config.yaml
num_hidden_layers: 8
hidden_size: 224
n_experts: 16
experts_per_token: 2
d_expert: 128
d_shared_expert: 128
hidden_act: "squared_relu"
moe_layers: [3, 4, 5, 6, 7]
router_score: "sigmoid"
normalize_top_k: false
routed_scale: 1.0
balance_loss: 0.00876
balance_bias: false
router_noise: 0.1
shared_expert_gate: true
init_std_router: 0.0159
lr_router: 0.00222
vocab_size: 8192
norm: "rmsnorm"
norm_eps: 1e-05
tie_word_embeddings: "early"
optimizer: "ademamix"
learning_rate: 0.000531
beta1: 0.9
batch_tokens: [65536, 131072, 262144]
max_seq_len: 256
train_tokens: 415000000
max_steps: 3183
dataset: "wikipedia_en"
Below are experts of layer 5 (counted from 0) of a mixture-of-experts language model. Rows are named router (the router's row for the expert), up (a neuron's input weights, with its number), down (a neuron's output weights, with its number) and show model dimensions 112-223. Each number is 128 + 32 x the weight over its row's rms, rounded and kept within 0 to 255. Numbers have three digits each.
After each expert's rows: a language model's description of what the expert responds to. This comes from a sample of Wikipedia text that the model never trained on.

# expert 7
router:134157096140103111152115140170182124096152077164117104164141149127077102161083120146123109127141144112105126127139164099071153124091092137138180107098122137126158093120162143144059115084110125152161120152142111149107152139174171151124087194127161147169140155125104146156121113084166181077101150089151170103101200175159105063117132138084
up0:150160103135083179121115105160143079110113115105141211171135103114150079093096094159121128119104115152171145145159151129092121137081198117110099137164119061132125094132131138086073154141098118144136081155132071121046153081112160099111129183133164121068126114149137150135063102148137065075138162113120149180137150087141167106169122081174
down0:107092150178117085116129101158122130137167157132103135124098161154158136105122118152174163167130158088082125082091189131135121142121102088089095083093143147128098120101150147159152145120130113120173133116120138177147088129095098123120147135119152127222130093146112183155127135070135148123108177144138156103156104188180109100188133140111
up1:153098161160148164115111094103166110105128146076109123099152173082159133096100123128090151136154103064169149108119149103115079138125122209155111136179146120107102191126104116132147181169112127072131124134149144136097160102148124166097140169067090134170097166153138154135148111114141095078149095122145153130121108161148158160111113112089
down1:157117172120135152174150174128121111144109133141118118139162122136144126156134106026087125174059093069179190130090138173175106183139151117151118143160179129119109101070068133097184108112153089121134237084204147155118134150169048134061086129096133187122061157145095160140146103086085105179106105141064113143124169123132138110125150128130
up2:190108132116088081161175073137138110099166126115179146051101122138137059145055107159105136150143139104109116175164131154096143070161152121192124126090119147111162108162148110210170134094147081131115192123154181114067127094091183130096142127124115106144179106117143151112102141129118079126182118138104096146127171176096115157142124125097
down2:125164169107145110119120103100128136131156141082085116144093147126116127173097183157137087187067076081134088076148130135177128098041101085116133101203165197158096131122124192080122146169164141164147137125141070090168173160121086115129116131086091089065084093160142133140158106078141129182132166189133136087184092151138080108141080121116
up3:112181063168207105109097155179147099069117136138138118131127108124138141202133096091131143119170127149163118065199110102085149123079133065083125134156108127142082128082103097089113142106129102155119143181140152153144159132124123109126107139132149150151127157140141134110130132139121121142109147186106106106138175084106109144159159103065
down3:110144088209132144145106113094127098116099160149127084095137030159158112112138176080090106092179152143141112057100137122164119139070135085122078157090106086122105119136052084066113147196145172139099153112116134134153106116120092119149130082152110091173152097175120135156135169101131110111168100157052071111159145118150169139173145108147
up4:115158148153062144123104164131108125177101118102109105169144186141111132177099123204152150160104193133181191155197167151116150129103112104111080104122130117116133148124097135098070122094157164141164158107180130129150093126202169066159103123211082132115110098104147096101123201127072134105113160120109129191197165140123103126189094137187
down4:111127168171083147136088141172099171154130137111117148139099135132162178101106153123130106127109131168165137154164118160102119106089139086154096060137162115143080100096129138074115104168138171140117096146102123145127106105084132098176188157120143172134129090164121098104097155074117156098131206166089136137170138189091055118134106085149
up5:117100163134075119142130164130165105169106136124129143147068124137150126196096098103063164148141118130145091104088105166142125107097158106063105136201138120189171140089115125094144099129101149080134128160153099104142118137136145161109238148131111142074168165104070126146131112120112178093143129132125133168141158134166123104153079174195
down5:084124109175131210186169133132133101138147098185125136140132067120106101172156110131129144080182178146121135089092118074119165133149142163137068164059095123166121195107144066111126150161113137154114166160149125130144079118084097125183138148079190097143147097109105094132097123137132159111193135085146145124191031130105183127150078144080
up6:172146112195065127145110083152135153078152094102167081129182108146124121079153166150156133129195107178130124139159080102081157095132095113071105098142038112115165131132083120179112100169122142163118046125131129126190148140132151091146112179156170157164137121128095105165146075143127156163112113184157137229117148141103115134078166167125
down6:059095128178144142081078102118162189057136094114138159174152053123153126156120101098099085071155116105123174150166100148084086077150097079086143141114096094130132156110119169168163093121100158121068080116155141151075083152163106102140143079089140167123120110159188136150145098140109117133084129145172061151124046087103143148116126151083
up7:075104087099165078156091168139120125143097180086088154129122136101160081102141147149123086156142094118082115113118083069135149114116091169156178137133089151133056153151158140092166099161117137108081133143187139100142142083097085115122094164139119127169130104139187082131179217155121101173078169174125127148166122161176202107066112129132
down7:125095089126090105151057137128118094203102232150111117125096168119150129143135183161190125171087122115130146128069151184076100155130116077130137121085141111133117122148160137074113182058136079128089113077218139125106145091140092142114149124132150174083138105102095072167141158138153115128134153123155075157101176109132130138133158126106
up8:185178130087125136089116201061147112124078087153129168130188172172082196147137153137122116152130153103109156118125134091139102104040114135162102118108109166166113138126171098133146136165116120080108093161152107111178127148121138077093083178139124089134150088140147152160089111118105163143105093103124115144114151098102127140139090140151
down8:119115137165116100119177180109080120118119132109188119117148101139123106101146157116116125012145104137159120169106152133066122107176186134078068115197075102101156055159098125096156138120109169118066108186127127144124127097143123155106126115136151183146145150121129125067149093152131150141064133146131155173092105171085082182113123108113
Word-final pieces that complete names of people and places, such as Yol-anda, Madele-ine, Ferent-ino, -ford, -ville.

# expert 4
router:166138137103116091088150068124141124142107095085068109140119117131167109154108160140131114112086100125157140124157108110111113109182083150167089188123091198102087137142148171111075178118190163164142096122225147126135171103181086120072140135115127097159084137124090096135135068089098186133134129116122109126143153123139143155150120118169
up6:128105125214096139164089113099144087175142161130152071096177087068073107152162114117148128153070130078066156114170088111090164125095165136127131192095131183134115123149189107124107180123044166096099091128116090130114141100090178138128123166055126115120080196079143170138159108102178109114133156099137106083103149119131129072090098086135
down6:152089113148183131134126095096095125131120107085152168188121122115104054127130140149173092098155110098117114098110101117100137102116182170126126177103093109106123181192134139087132169132098124121075133118040172078149101150113132168189174098113110102074126119143176191132165120100165129170132163130178172121128231137115158114137131080024
up7:136110079125194173142132150146098129102156083158096080118130134108186131211090130178137116107119094212093164104170104135112161101158121114143184137102093140109186131109138124087177106165134129169125113104110126115149126174121119113097194133101091121137145090162091147138138145108161130163122148126144107114056092080152163148145127110071
down7:108091121078172187145123124146130111166144108165182114109147133143092180150146203146107144120070159120146202109153125082130149140133115132148172111110125202083101146114041107141133061068147193141150184097124127134164088124120159147115136069111111075196157099125132150098173125105120103151164160142148120091092085105134139042131149121095
up8:103152079100172095149184104118075187108072072164148111134097169128134108150123109129127125126171160092116155166065145147098170194125115144134085134100124183123116122083157180113091137140128192117113040077128113158137153130110152114155143145094096156146140163080116054175138102125125155196146082106180134138116159097170064183067117153136
down8:155133132174123177107121100146144105130135127184079069156157112057145172133167097101137120157144089116118113155113124135139154102105175106076157105173170182131127089192103131158131218111153125174174117150137099165102121161114090130166143103156111103154088173139111134096076156135142106133153102121125068156161155144128086125134082110129
up9:132132133112109079156090117118091132143174094122062122079122160094083103176144119129114214069075078131146159169147096133099076139138145159127159183138171135163063145142076135154099127164129163088182108165133117159107149147120184111115146122091113144097176168144166087132149195177117169126141143112210116149141127130180109152178158085153
down9:180115142139149144156054154134134166140164144130182159113135141168040110102171146158143096187047127134119127098135096154105157123154098137114162150091116196147127116109116155160103160169177179135074101141147190193133119098123059171147152086118142071105169135177117123136128112163180128163198100188115141129137118157086156118128140115120
up10:150080134109132185139169096170160166102131123140126044100125153106115123113094160134153092121085160157159108090153082101108059133172138111102137083069136128109143096106146192142141106144172174143103086134084110201142137110090144146147120191134153135143067105128098178115146121136121119157148133106083097115101120117108139168143076130098
down10:165163112137143116126127114079125122165073094202154119204131109181139086167145149157129154164160082088189109139122059097125099169110154125113081119060148115142069143135114091064156114069140163095088136185146189140158147132150108145155115089118116117085179097119152126102095113150179086126097116078161057099122115171128161180115194136114
up11:157135152115149137128129050061163171033140118168132107118076091159127071084129161083160122136090166167166115061125115168163102135148067137139139089144162170151140156110095180145155164183085085129178133173091118184103186086120092091156093133169177107165109180153138154128143146177135135128144142066097105127124122129108109114143103124127
down11:118101115199132090141108112151123162110136121124104104112178082146142171117086163159128035149146112080138116128086127128170094169128145126105149072087155174121121129100180121122130125064137212138125164138120165054147131156124173152124149102082130097074137165104084151081113181141104117129118125185109105025055138076150164130124084110153
up12:139090103141162099112215153112199097083109112124127083078124150142147134168162104180185138160112085141168125138120105072144098143119079151135172202139100159136120103180168126132117150182168104141144091128160098086189098140100125141144089141183191167116100106061120090105156143124102200128110180109117160112142115167134103121161134155163
down12:191162157158108098134136099169132132102105175143099127182157157111125132036075120108140109129135160064134117148118151171119120099079197124112157122120174118119161123102196158147113144186141141104148148083143109115159163166088145187155090153144198125110074155115058111087123135089160125064132152131088171118135117113132160181154163102086
up13:081111125179093075105096133114116174075136152060158133114159111098134158143130167155137160132151143116109086089074154123077072123115105107145138116174076134151173085082152121057128095176127166161138187110151137100102156142141214137139160132149154126066139115161137113105112135164122111153135169076125104151164119142098168172163112051169
down13:116188179157093083109147154111117139148092129094174180153136112092119127123098141125104197127138069130133076113142124136137136187120073109144112169127072179171177073106106128163135131114110154138151146095179105122040097145080142135129173126112162157100112122143185140157082123111130129119122122084167052140114144113104114118111123137112
up14:118151137093103130084127113087128117142123164129162140144136201097137140137165078097045134116135053177164125126121118075128096114126090123137139104135142138159097153128089188172149119111082090128106108140187145117097184131135173129074120153150124198108190139061147088114106140089127179125133120110140118082127172146115119120103153109141
down14:117131157070074145079148080120096107138131112098083115057124090091142147130096149130170130102165122091137211142190143134137156132151167170194097102132130147100103085178133094091169142134109097158175157118165149127157137127130128107094151133088093091156087023081114155160117131116126147170129166106157164131110097217173165152180157084130
Numerals in tables, dates, scores, measurements and ordinals, e.g. 48 kW, 14–4 record, No. 8, his first win.

# expert 15
router:143099106195084095125163095122101139063184046125117111095094136113147102214121066201097123106175094187121118083095106111119115093105134140123118174134137154119128088136189143133106187153123174111143076115113112126165146113182121112139097148185101188138148143139129101167113154143136179139109143137166159109156124094149206186105175117124
up6:146119118087069079139124087094125125086131180098024177078094111078162080151127127172156107089079128169164120090117116144105163098121114105146112147129208147134120155138121108125095117127147173140162189150171091169107087124176095145099134156096123081156121146150133066115111134161203131154133160101151110150117158101123110169096110165053
down6:152170105100189100112161083134115138137149171107137122128139119118170142113089145115122105150112104125158110149205161154137128193131113166131116113099179131179158168175182181193139082177070080103163127144163182115154105121084121130137092129159139098150086127147107092176133172184107087123122102103123105131163137106123107139153132142078
up7:114128084158112122135183118135118163168102165135153167107128121133189109103153089171111098159135096128133158100097106152093105128125183116141140120191111124108152100127150090149121128072074105147178115086137167100122086138120108174155097150176109153145109124115076143138056102149155058163164170100159145087151116092166094148123030118121
down7:153160105163131148114177100174155125128157124182121151128070148144135167141169132126170119128116133082189139139109151150113177150134142113129088093077196124131128177145133154103156125192173121096101113166101167136114185093077116153133179115146142202174187150115119161166172119109137130108148137088082139112136181124084171188083137155142
up8:197160128114141133155153114126136084118116130122127191147116113173117174136139079105123144136103169144134132153112122115146150137138154079156156148080145135159128126149141100153160128150184163108052133089092123102106177082122107089049124080088096129129177180128170137087112172145137047162126071104100110126084165128197143102140128071089
down8:121181112170089099116143156105174146166123104111118099159074104105190138154139160167116076151049101172112108108106135150111180158118217161139199109126108071156126097125157074160106112174132100128143132077116106083106109117185169097116132148164205163124117179143144126143141105090091113111133114100176203104091166156114128138100100131119
up9:145099169202196155145090074099146053124126158150090133128093133149089136134099086147100124142135151114156158096165172107106108143126166062143113082155144059150106154138136126137160084118117163174123079176133115186127177140127062113121170127139171121217086169130100151150175137086151138124129136125119116109147144088151115100077107162127
down9:097106148092029098117178094173132162119119161123091080078088092136120122130125076082113170117126118147092148134182081148174119023130068149153142149171105112100088126161162154060115128140135133123156143090118098129147135082099116147107120073115108101125102110083154116150125203156135082144158136150143067086139135096078111178123203161112
up10:124090067104083137164080147139132148121105187143123097151188128085123129141165121090132148073150104165071179152122086163141123142144095159137147197130156158195154109194065132154111158113104128111186156103186144159132166146127108174103103170129088142176144107115139167105073134150156051123143169164163166095140160097093121119150128105182
down10:103166124113188112131118121086086114156106188092111138071104128156171149061057196126140115139079105083093150096182137155127114090221184110117094118089111072119111133109181135130121082171149123135158153137174105154183115115124108138102103184109158120168120103156105109115146124139154112115139169106077117132178131137084135142127139162165
up11:097124143147114100143142152176130083157165150175156098111096149136096102102125160132160078157177145127085067130124099127126132160164156074145104073116113066128126109071202084119113060148071116075153135156141079152158150134138125170154061060136145152109126073160100152132135135156144195172182146146102132163085075156114165083152133146123
down11:152125087138122104090112137115121107104083116181118116158167122105087083099161059156182142147135125145109112109169156135138086115166158122140165058110133154105096128097095159167082117098129151136125144171184112110094135118176146178144149104071151161168138129125140139137121144097195092169166132154151142143168112110120154152137142136161
up12:132134135104141127132179149120101173117123087160214175077162090146165121120159097172124086170118097135100131087074183141133158121145122138141122064097124122139133148159096147083158104184080123132128117170206081171129113130113152153097121108117168144132058131163142108026143122122077110130140151113131123122170081120189137150084168164142
down12:178121145097101091188103147130142134120154156091162144113169142126092073120119173052139161090085175135140068121078148144138120087171083071146150193100108053189134135150113107123166167125179118131078110101167134143221134105107168192123076098082164108167103202104119107149153131102100116172103052150110101169143147116167203162115168138109
up13:122223098143122139090146139146156150152150130133084092192221156102087129168106169163118095137134164177103196131089094129083078135125130159125124098131147147137094147118118198112133117158128087150158111121097119149125136167135110165169111124163032168118112140116140122146111089130095079112110099095110072171152103078072083136093155108156
down13:095166160133168140113176166136162117141140115179139126179109090169126160137124148134155117126091181159100126170107158138101095172105129137085157108128138140117118151104137186109139150077094106097170157092099184204098142123089140138193110152157117102109133184160155135119120145125108067113123124083141112168083136111125150114109136059101
up14:209122169145145139111097130104123187118124124131173079119174171124120128127096137139177160181131085139140208149164093118161152073102077078131190076091156080179144111119126139154157128137131086166112051090134108115137158149122102059184073131117089119117185123093133151147123150110187094122090086100137145119112132102104105107120156130140
down14:083097166144134100152152199104098144136174097168108087152108112172151194087116107089151159162134092132162125134104141173157139139096123154119144112177124147125132168178167123166123169135107106137107046124124099132158155127132159102228145124118124137136192133139130145158076188188150097124116154147193187148161114103104126132141179114092
Opening quote marks after said or wrote that, sentence-final periods, line breaks, and sentence-initial The beginning new sentences or sections.

# expert 14
router:148188082134151130125124138081129141176181134056097110124145134167095066102131106128151159128184075144142122108089126127065147087115112093136123198097093153166078133151070141126081057146125129110134150107090121095168099143154095129125125164166132139167166109130178139156132100161143120136106143168140162132094125124104161094117116130089
up0:098150177148097151218154097114128108167127096163146169094145162165104081152158108152134096146103135096183081142099164090139099193132110105148133098131168135108131150116190098131123111147133118117124052089212112120111115140110118158108135104108100126116136113100174153137141185158103096094144102092129168161120088088106116094074151102076
down0:066154157144116124169132153118121099157161094206140135113162077153109132111179076109133150112137123152122118084113116166146138168093128127103104175140158124131137129138144184162140036122137120123116108093154158066168144120135121124115153148129149148154123096092151129168132106224174153121100079138109178148090095095096073156124090121031
up1:214171156104093149123137084123126165110169159210161136122134134154102073120111111114199153145174128168119145157157175154127154118187172132139112126150142114165124123088122096122065132151136081180181124155081106098109105134147145196173121183114123143103098113111105151207108084094159071132113147170140111115182143140133142119130154159178
down1:110127204143085159162120157137106221129130166196157054137115187057142098065124109104177142132137057150140104054103094149144072098120096165130131138128126137165169113106145133083154124154059163189097150180131158091110125090137104063149121116107121169120132141138086129129144157110071114117115066131160100120093130197161102105171080111101
up2:113070119179137175141113166087125160087114124115176180087163138154081100105113085166111159116060163202081114077138096169146125182165171061143134086115118082130104143137206094135182118143206152068076125087035109107093121079176140128161113149182107134134110121179112064150070154160144111144070139184150070186134122068138088137113144166131
down2:187167082112108126110129117080104142107154131124077117117101173115160189153112135140080153137108097105121095132174118105136097072120137165119097133184119130163160121089124112114076114151101126120135136163120157171184135094125162147086070036138092079159079160139183184071129133045153022183105137098079149175185136119180136127135067105181
up3:119159106126103140130125126082117122115146125096141107153110106102099181104139158111015176120140056133155083139089128093093141139116120117158111121164138081142109123156152177082121116157149118110109139107097037117109123111134169161126120175141093166125137111102105158120092155172183151102155127147168097112104144148101146122143104206143
down3:124131177163109151132143146122135135046114051151162080128148107192096104113139065209178102123105139105112165086161136149124110115139190116107164163161141122140092106146125138123108104156139108052132121134123111165106161076185098106119119137155085140119079118223118156120108141115033113174118107136131115152157130136154155084092092111141
up4:132169145155099085095146158154111134167112081098143114112139108129079076077098142101127137123119176189092138135099133135057051146099085085088130141127103144120092170133097190147085136133124116123152085160128124162105109084147197144123151132112070079137124127154097160155166169102134118147112074145136070189116104147149094056048074149083
down4:167133165191119158109152158181112130071117184142126136150120138162175152102132154149108125110105170146093133151115098146070134177098120148120118056102175095117139121109073109123113113121153078117096122096128118122117101125081175163120145138100105105106157114111149179051115093135055123084168117164067169146078119099098142093130164160158
up5:142107105179147148173121139117121173175144115148095159138164168153105092117095099165093096132124169154131153109130104181185131089141125107136137151137034158117209155125129175108134122122202174076158102128088100127094108177172090076105109155140159134096115106125144114124186166132144141177139143180146131131089083126138115133129118157092
down5:170101164153163081092168129106179079143092087123093139133137157084094160061141103179117172133088137118161044170167079101174189173105137129131179134154074090169120103135160109141084160148092112128137097178144084165109118113094139132113110066089155153108069113155129107094123167104111117145143050136145060124118051100118135142208121120119
up6:103143132125098112158096136154125143128082115120160137147197125157092121076092114127124146090149103119160121141125135128134145139172090048061064144108101134154096169127130087093091122074162096176180047110152135111169136108096125117099117099114227110197126170137147096116167121175160123129173130092146114146129165137130088127079080123094
down6:136086125130151100153125110092099141080093062086120106106094116072141103056145101070021094111089079091118154154117101166112122149167172155103149092110125136084149108142118164135098109128130114096130136129154136137144186109109124106149166055136136161096153106124086151129189067107142140143143103110105136101126146141094129111194209151154
up7:123189101171160106139149125164144129121196114125152149095146109183097119094141084149162108185157128114184161136128107160136107113155148154068119125154134151145170098131078155089148172118142093163137172082154195085146162108103123117137117104133114137112143216122097111096110063155198138127118115186176187093146149155163107093106114122109
down7:117126134095131114190113113169165111089132097077137176107171144070179180123132113108112115164104119168125180134086098070144094146163093112133101074087162143116128145069103180151121139148174082126090100084125103144113181145137141131169146164111171162071161135095105115101118115121131174132066169113147150095183148117156112135206168135100
up8:103118139102144178134164101117143108146053104145165085168188122110169177113133149154098168129144093099189116117106148127103164127103115147117089128123159108133095105133154137121092108116041098165114117088142077110155095119192039130143145132082097138100077094101083169126044171112101112113145084158158159138127133130126053125119172080149
down8:111126133177142124122109107149184121177109141133166123108132065097108136128158113113141165164125045128171135122100163117173112172105142156131138135175064176047085159183114139101109103072108151082159136099125174102090131063104084157144123104116160166145170106177068137091166155156171174143131092114127150166118149097123088153175119160105
Nouns and noun-completing pieces after the/a/his, e.g. film, University, season, candidate, air-port, character, house.

# expert 2
router:188095155101158158125160093111131173099158101111156158126188181170172132106135151139110146069111086126102125099151095110160158066080145124184139090140106116156125119164125111140142137177119192086104126155059098134135156119171100120130088146120077163151113127119109129141109069208120131139097081150134123103150050172106108140164103179132
up0:114113164173150135125117119166173096119109143110121097142153110116129108135108099121095122019165075147097110111145055122149144176139102130100069095134142127122179161153161150145148173173070151151088102166093131152111070143082103104151213152116102072118111189120166087143129106105169118078154118146177163116154106137092095170133097108187
down0:167076078111150096117142107114190113096158100122101170181068102148128133154140092179141107164102150122091150136120104060128089124133193126123172107080136130173088132082155135152073093182115155121065166105144120127138142132156187105128074129198121118140161095169163140120089154090141162043114101095120127085151131134177154096153070126089
up1:104112112106115200109170156118104115111160152116084109122093070117122078120120148163095110085116127134052109113141139157149089042172126176139138138123096146216105089083134164172114119174103193114169108116134155134079151103126133067127135102064090128150130099098154169135127140147164142132095085169138118101163053167109090133152172175080
down1:157160142087151119122127099195185094137122130068126103102139085119122072130105116106106136108142135136141183138148151147165160183176144172082101061193107157096162169150160129128138091131216116138089132118184104176137163187070134150123097124108139110154142173131152179105127122113041165109140197140092130167085149140148208112138136094170
up2:138140171092149083154122136100142061152085095092171157210155099124138135123118114127103129105168166154134069165096130152139119114140159126116122170146118161157158119122115131173149075195153114132125072157126154148136152105171153116161140154085162118140065138065124105071122108113107130150171160157102167149097110120127147106134126092118
down2:179155111078125103117117170158148119149089195161148132166137109170116124137148131174115109084109095127129109163155143074161105110156091113124090152090144082148081112128180124225152145148112184125147106122116160128141136151079176161079070127066088092093153114184116091138107150154176231088142128095122107091076115162114035173102100116148
up3:064139182164123094124079143136148175175123087126159121176121085053198076118150126154131149115081147140168105091114153172082124102101079079105145164134141141113096163120134075162148105136106076135050121114158109074109113091147172169129071186097164157108108096117090092127091076119162150118077155088121109207108115090143154100114128091115
down3:132102111187132161086129076113153140086098114140159137045101149168101164143117139130100196172118157128123049176088063135100122131126159193092119129165109181143113123087165168116076137079156115129152151124118152149126177122129119142159150207115153147150134169133165201123130140105088157193150094136126128181102124150121065121133141163180
up4:106113171091127147179158214108156074143144133108084074142130118090130150148199145156136163110101140177205183143132163129147124100124147128157133130093063109124132086131130093209121127119210148146105075139122131049082187165067098119197152164130137135167125094148104134085124127104099127153123102135128192165112129091150087119088089132031
down4:172206099144098096034146113133149033128094113167188171095129101158124129147057152149119101137130131166090113122141166093072132123095158161088153104118164077154148166173128065107151127107123115078128100055134164131118103147126156103127125075126117189167165101171184114182103137154169150113143134095169122105147153163135135172158100145119
up5:175134104118203105085117068131098136161119119081040114159198140110152157105144120112147167159085089107081159052070054109100102123165137140152117154131138132065161183140089101164107111107170208121117126087076156174107231174123105143146153127148146137144139116090108148066112144144113139151113152161144152152102134102119148138086137139114
down5:198143108146168140152185121130089099157204148177153141155102114177122175163097170091145178143090103127127093152103125077081153102119134104143141094103100113143144124153121130145138144099122100138132164166151112075104087152111083199131116118119104115064173077114149134124133094148108177138147142166192107117119144130113151119070170131113
up6:148137091141173118095140098132168139139095123142099100122168130120086069159119132144111131121142069098089150145078117133117128060153168119081090130140106142127117135088136115124123170155166107121101146080174124049113121121136073128115116167162076188166147111097133090134163103099093157185097113193130117118178128134193165164153166172195
down6:203105126139089148102168138191171134211209138150176109095161069124175151110181093189159155134142162167191084110168117184102152201110084147122154104122109150096109177111167141111140125146088166141132113186160138141085119122138130119077177098167142166109070145148132132158131138101144135128127138138138143141136134156093143099191156095079
up7:163151161099113152178213116101109062087190103071137082094067168161153113117112146155072125072150091077175117165085122189105129133141148145120095114098095099135114097145104150151135135142116085191095129142199178141127130096095093091112142077155122120116121121180103104123130097119134132145105085085157130149129154146190097113081124142101
down7:124173191125108109131103085157133120081169155111163141077087107116097166076143172171178143092098134115138102138157100083158137138071163119136107173142145147072165181103173151118029141148137110107163090107105143162144165100105134162112124120109113138121094131121117159148112100116163128129091138169157109099152093132064129095141176146164
up8:157145180067142053122168162133115187106185071103124124140134091162142145115164125123147152092120145132106118141103164165152104068092100180167101157114087089197121122158138120081079149113096102149150104140096102116124128155183094152142106135067084183130112105109077147133105087152171109094125104122133112129104100118131145102129162089151
down8:057101164127130101089122094138105115130117101110098096151121155067122172124107098119093067126140078070108124166168158193105097117174143162119157077188119166102133133150115176131136145147140117108069125096150130168186060127121174142095132126109162176126130144043175152087127030142076167161123140138156140121065174115104121147099176139148
Short letter pieces inside rare names and words, often right after a capital, e.g. Wit-w-atersrand, I-c-icle, Lepre-cha-un, Ré-un-ion.

# expert 6
router:114139089127116133024146056117122090133093075102128135105130134102109125157111132146108138125093098149096113115136126080114123093064119098151131190149173172104164100123115141167109106111118137119128094132117115192175184145141115107122172156104167175160192153162131095185145133123078106153102094156153178142192139094104135168100123133073
up6:107150069082120042098174139106114105146140110140145115149134108182081073101138161110152125124093117142102121081127179128112117121147092174156164130132147176074094138131174135104066127113177131123100133129109104043142110139105178145110124102138016174124117165108086125168141111094108163179065122119130130117132151118112159115173128172151
down6:073085132115099134125156148130127127147097166176147112117134142156128124113147148110123113156140151151097181097235086126219150160114162134022133110146152132103143151113159139114093141097182057108082179169183141151127127065121113129154182063083109133155132129055179107077142150154077113182124125114132112123102137126128162069100204117104
up7:155122082067117101101092080184159140092086200101122117195143178085113085151162123106123123169084099106076131117084116135122105032156143131107069125117132136148089169107077112160142120141067127099169169114066109099154116127128161094144100131055142106094139132132157142111123116131113137148121169192159152135122151083115144091146166101115
down7:201126159123125118164149100111100094170148150046133112140127112149108159219152160095145181141100093129112094184133142189170161080184129099148093130150050072126137154133125104097162132132139168115081118146047125094133112142141170129084093105146136151063118160166129099120171140141153073128086160183159124143127145115076169205128128148159
up8:133059107150123144118131127108099130142071139141159147121131119111113118088150172161141073174146138102097107048108121075177121130083128169128092113104153147148108130152154139127118116147132154102150097178091122065108114078158148085159097119158113125137092101126133109185127113088108088071139097061107124079136139189111181152097087159201
down8:097113156165091170115108116135115147102162145145085073110116073079151116184094091145125121124183132202100101178157105152111058093108108156131107139167136152138104063170129088173095095168163151136121103101118183116150157135134105129129130120075135139107137110160092150157040124099095090071091116097126174109085183113116200138120086088114
up9:113108121144120093156131173134064098096170134151166160143181165189103074117125153133103103158108150152117154060080109142173081106081152130186126107159120062145129099126148112108109125130152160102069175103195138115107186100128081160108128137104151150106114111082137110105182101161124144123113148118094063106176095149166126178100177117173
down9:116061113084069115117061201073098098179153113166143131114055175106086100085166118167106101123131140149144087061127174151152137152107110095164134131113078104145114148125156117147104131118070104070098153191172082161129149148133108079113125123122178124137164125104134147119202122112076095123117171142148133120165123155172156133069199080097
up10:188102077171117144154101075125103108105073116101114158123127123158179112087220110119138175166136101135147120109157123140096115208093136152141136103115066089165135115114097149133124096205084126118106152110094122191070118158091127121160169111119083091172062179114192134087119137145177050140131175175125097136128111164192129123137084101139
down10:179117103121064162103156128106142126122080086072206060132116046122140161140089128162145117112072154121102120177115184113115121078140132147071139189115174145062095141109124081113160152121168141139137124148158126137091153180146070162120140114057223124137178122121110113164095125107095126148135182116200103137187148116147124160120096114151
up11:123089114148093144150215092079158158177109172154121117132191121155142144129197160191090151175152156108147166154158086159134108093105175136150157132101092117149079076115174115162133139123176119082143095172072154092212078132109102066138104144131100148083156159120146115189152083149119088163091133139070112139116143110099150129169144116139
down11:146158135161122126135146127164106120179137071112093111121115119170164151086196152109142064145177130123110120105160111097116083139129130164083089153137179162137096098136140204150092173099113083113113156193113137179161121151145162158156127104163124089191142098132038150127193148135124130170134141110122121162120164134177172187142096183145
up12:089136178140143142100126120116141088110152170117150137136125102115167123155159110183093090160179059096170162105175072156121130072132109138116180159119165126136142131104121100095150156129133169173134112133112105104151137111150111090127108092169140071178121207134142203136138135139152106122141119128145119162113048126151144113116144136097
down12:163111127111116103123122140219160116087173168151091147138153164164096161133146152126130141149081127143115145158155170165096151136154129113183180124125151124170124063073143101065103145143130099164094207158080115149136149180142136045154160141098139131089065095124151096130119152115194200055119169134083130111118104138092140141101143131130
up13:196117139102139125155168092129132129125132159121148142173125140116159118088095070128100090148111137211102146137195088092167161108157172092081081129172133152102158118111104134139123192143163114140169140137141130123171135124124155169153059120077086036179131140188028118047173173118138178100130104155136143140104083098149089063096107124148
down13:111108161081156123145163109102131119168095179132143142115108136131141089073052117137150138119096154143201164105120138144127133152171171067108083092124186153137154071054128142084155113132146159109165114134132138100101105118115173155136137131089187145130143120176151089150109161120124141113149119109158089139164137122099107117092107193162
up14:087051184095132115152160050094164141135125144090109106103124153181092121082110070110142127172100106113143138115149150089142115103123170100150128102080144167078173177127098123125202197149175154154148170163125149161066162111090182144175113123126161052120098117169120080102168133184130169136157167171109090113094116134141126158146128163146
down14:137118143114109148063137139119147086144088076078127137122119085066179107100154121158109115100125149150126097149187182070133094101161091067142093210164156101136145151126141151106178125150073074151184143110129101153105140116110131127149169135121123158083142142089127110110104156093103161096130122208110132135152150171113141139104096130164
Sentence-ending periods, opening parentheses, en dashes in ranges, heading == marks, coordinate primes and line breaks ending table rows.